config.toml
n_layer = 10
d_model = 320
n_experts = 160
experts_per_token = 3
d_expert = 224
d_shared_expert = 256
activation = "gelu"
moe_layers = [0, 2, 4, 6, 8]
router_score = "softmax"
normalize_top_k = false
routed_scale = 7.3
balance_loss = 0.00421
balance_bias = false
router_noise = 0.3
init_std_router = 0.0157
lr_router = 0.00173
n_head = 5
n_kv_head = 5
head_dim = 64
vocab_size = 8192
norm = "layernorm"
norm_place = "pre"
norm_eps = 1e-05
positions = "learned"
qk_norm = false
attn_scale = 0.125
tie_embeddings = true
parallel_block = false
init = "uniform"
init_std_qkv = 0.0538
init_std_o = 0.012
init_std_up = 0.0538
init_std_down = 0.00602
optimizer = "muon"
lr = 0.00136
lr_mult_o = 1.59
beta1 = 0.93
lr_head = 0.00773
grad_clip = 2.0
warmup_steps = 200
schedule = "cos"
final_lr_fraction = 0.0
batch_tokens = 131072
seq_len = 512
doc_mask = true
train_tokens = 1376000000
steps = 10499
dataset = "wikipedia_en"
Below are experts of layer 6 (counted from 0) of a mixture-of-experts language model. Rows are named router (the router's row for the expert) and show model dimensions 256-287. Each number is 128 + 32 x the weight over its row's rms, rounded and kept within 0 to 255.
After each expert's rows: a language model's description of what the expert responds to. This comes from a sample of Wikipedia text that the model never trained on.

# expert 11
router [ 59 109 160 105 116 165  81 108 123 213 109 153 154 144 136 167 183 136 129 130 190  94 104 123 150 145 151  88 103 112 115 120]
Description: Clause-linking conjunctions, relatives

# expert 42
router [181 108 110 139 113 151 115 185 119 178 134 137  87 118 143 120  73  89 212 122 160 146 102 169 154  88  51 105 113 115  84 121]
Description: Decimal and table digits

# expert 23
router [ 75 125 105 105 101 155 100 119 182  97 153 152 159 142 113 159 107 163 119 132 187 137 113 134 173 140 192 166 155 149 200  99]
Description: Latinate prefix word starts

# expert 34
router [161 183 173 114 117 102 127 112 145 149 120 122 124 153  99  93 107 139  86  95  76 109 158  99  66 138 153 169 112 157 150  88]
Description: Infobox field labels

# expert 22
router [ 59 135 173 113 159 165 118 172  84 135  75 141 157 145 115 166 112 132 150 128 150 138 120 136 153 101 151 145 107  76 105 110]
Description: Biography auxiliaries and adverbs

# expert 58
router [153 134  97 138 186  91 107 166 150 139 136 174  88 125 133 138 119 153  88 163 153  73 146 132 145  98 149 102 189  51 174 126]
Description: Closing parentheses and units

# expert 6
router [156 110 178 112 114 140 165  91 119 162 108 151  87  91 108 136  79 104 124  61 109 186 137 148 145 112  90 133 150 159 127 125]
Description: Coordinates and byte fragments

# expert 26
router [ 90  92 202 118 102 151 115  90 124 174 145 147 158 113 102 119  90  99 157 173 126 140 133  97 154 165 133 207  82 142 109  94]
Description: Naming and role links

# expert 25
router [ 97  81 126  87  99 117 166 124 149 147  95 145 116 183 107 101 103 124 119 110 131  79 131 123 113 163  89 131 141 107  98 156]
Description: Year digits, South Asian names

# expert 57
router [108 113 131 123 146 198 115 112 111 135 102  85 116 118 171  85  70 109 151 116 134 153 115 128 123 171  93 109 142 141  89 132]
Description: Acronym capital letters

# expert 27
router [139 141  73 125 156 122  95 101 106 119 173 148 104 197 166 160 157 129 141 139 138 171 161 117 112 139 132 152 184 156 143 111]
Description: Space before dates

# expert 5
router [141 171  57 180  96 184 103  71 110 162 134  91 104  84 150 187 104 111 126  67 123 168 103 151 161  83 129 111 123 158  94 119]
Description: Symbols in formulas, units

# expert 20
router [110 111 116 158 109 117 109 134 115 114 161  86 155 122 153  96 102 111  88 128 152 143 116  81 143 104 118  54 185 129 125 151]
Description: Coordinating and, nationality

# expert 63
router [176 108 160 123 124 137 105 177 146  97 114 104 150 115  99 112 141 194 110 193  89  90 112 117  89 145 125 116 142 100 136 163]
Description: Number and ordinal words

# expert 14
router [ 98  97 109 111 126 111 169 130 103 108  95 118  68 134 161  88  94 184 132  91 128 120 141 120 138 148 116 191 103  99 165  55]
Description: Mid-word name syllables

# expert 60
router [152 188 130  88 139 125  94 128 159 110 116  74 118 123 135 118 108 153 142 146 151 138 114 146 150 139 125  87 147 155 117  80]
Description: Name endings

# expert 54
router [ 63 128 140 123 105 188 127 118 149 160 146 134 129  82  96  67 107 154 121 129 122 123 119  95  80 117 179 155 123 119 184  80]
Description: Word-initial prefixes

# expert 29
router [135 155 225  88 161  95 161 156 123 104 125 113 121 178 145  80 170 143 173  80 161 155 133  96  89  99 174 160 116 140 109 113]
Description: Infobox line starts

# expert 44
router [127 112  84 140 161 132  93 198 105 152 141 145 144 138 112 134 179 141 103 128 167 167 111  89  93 128 129  91 128 143  94 187]
Description: Capitalized word starts

# expert 38
router [140  72 150 163 124 126 125 171 123  74 132 168 139  76 108 111 147 196 131 165  10 126  98 171 137 143 115 116 161 138 157 157]
Description: Line-start table markup

# expert 48
router [ 65 125 170 106 129 171 128 107 124 106  77 117 155 111 126 185 124 162 108 135 152  97 133 176 178 159 133 139 109  98 176  58]
Description: Verb roots mid-word

# expert 46
router [ 64 184 144 110  95 118 105  67  86 121 144 127 161 180 110 180 148 102  79 146 188 153 116  70 170 161  99 163 106  81 145 129]
Description: Adjective suffixes

# expert 49
router [158 105 109 113 116 119 187 183 153  76  92  99  91 130 173 152  79 165 113 139 138 149 104  60 111  96 173 103 143 125 173 213]
Description: Ordinal suffixes and h

# expert 12
router [ 51  72 184  81  88 180 135  75 103 170  94 122 153 118 124 155  99 148  90 121 113 126 138 120 163 147 188 183  89 130 148  63]
Description: Verbs and particles

# expert 30
router [160 122 111 146 168  76 118 142 170 116 188  98 144 139 118  80 162 154  90 154 120  96 150  84 105 128 138 106 172 121 130 155]
Description: Capitalized name starts

# expert 52
router [ 79 156 130 142 142 100 117 100 127 124 132 199 161  82 134  94 105 165 141 101 165  96 110 140  72 122 129 153 129 179 155 118]
Description: Song and film titles

# expert 50
router [147 161 146 134 150 167  96 148 153 127 155 125  75 126 166 162  76 109 134  95 119 190 143 124 133  51 130 122 157 152 101 143]
Description: Ranges and score dashes

# expert 51
router [146 104  93 163  93 103 119  88 172 106 142 172 119  91  97  94 128 116 166  80 125 136 146 137 108 130 123 100 111 143 189  56]
Description: First-name beginnings

# expert 13
router [136 133 161 124 105  91 113 105 179  75 106 137  93 140 115  48 136 117 197 101  76 137 122 116  57 155 162 114 118 193 111 132]
Description: Capitalized name beginnings

# expert 55
router [137 120  74 137 109 103 120 156 175 175 116 145 105 103 133 134 118 142 139 154 104 111 146 126 123  95 127 153 152 129  97 167]
Description: Consonants in word middles

# expert 9
router [128 111 183 139 127  97 122  89 102 109 150 129 136 107 158  60  96 122  95 100 168 157 130 125 151 113 101 171 163 124 118 148]
Description: Section heading nouns

# expert 45
router [158 183 136  39 105 138  83 159 145 113 109  83 132  91 152  82 179 169  89 147  74 159 147 157 146 126 152  98 139 175 119 141]
Description: Route and code numbers

# expert 47
router [132 112 116 145 125 118 136 142 119 127 167 163 130 155  94 142 147 135  78 120 111 149 130 109  83 111 163 143 113  86 179 132]
Description: Word-initial consonant fragments

# expert 7
router [ 75 123 164 155  90 134 134  66 116 167 122 137  96 150  86 102 126 132 103 169 122  82 127 108 113 130  94 119 153 120  95 121]
Description: Person and taxon nouns

# expert 32
router [149 160 198 184 123  92 116  77  91 124 160 145 120  94 162 111  66 121 129 152 121 104 122 133 111 159  62 189 129 105 164 105]
Description: Media and music nouns

# expert 17
router [114  76 134 135  96  93 146 132 149 140  98 110 115 121 127 174  86 116  66 137  97 110 155 118 209 145 124 158 181 103 136 154]
Description: Plural nouns, stat headers

# expert 24
router [ 98 133 128 148 171  60 173 151 169 157 162 161  62 167  96  78 201 128 173 187  86 116 110 122  98 149 129 119 185 155 127 145]
Description: Name-internal vowel pieces

# expert 39
router [137 112 106 122 147  93 121  82 172 112 145 103 124 126 108  89 133 129 146 122 120 101 115 132  91 141 154 167  56 151 119 149]
Description: East Asian syllables

# expert 28
router [120 113 188  67  86 108 132 157 104 152 152  83 155 125 139 133 120 118  77 175 160 141 107  78  97 108 103 101 176 124 142 155]
Description: Clause-linking commas

# expert 36
router [164 141 117 110 182 134  86 153  89 178 141 124 158 182 143 163 196 157 146 169  87 149 111  83 114 161 151 177 173 165  92 166]
Description: Function words after verbs

# expert 41
router [147 166 112  93 118  92 157 118  73 122 120 138 115 145 131 117  71  81  99 124 168 172 131 130  89 124 150 128 107  61 103 154]
Description: Paragraph and heading breaks

# expert 59
router [152 187 127  87 114 104  84 184 171  55 148  73 104 120 131  94 170 114 145 125 122 158 176 137 117 138 124  97 136 175 127  84]
Description: Given-name starts

# expert 43
router [127 164 135  71 165  69  85 141  87 122 173  70 158 153 171 165 175 105 141 107 164 151 139 120 109 163 115 106 103 121 113  71]
Description: Possessives and determiners

# expert 8
router [ 65 145  71  65 192 127 183  87 122 153 170 106 170 167 142 176 126  98 178 170 154 107 115 157 140 140 168 133  59  62  98 173]
Description: Mid-word short pieces

# expert 0
router [114 112 110 110  78 123  98  83 127 115 168 155  93 138 143  74 147 131 145 158 129 120 131 128 156 161 128 152 135 131 215 112]
Description: Year digits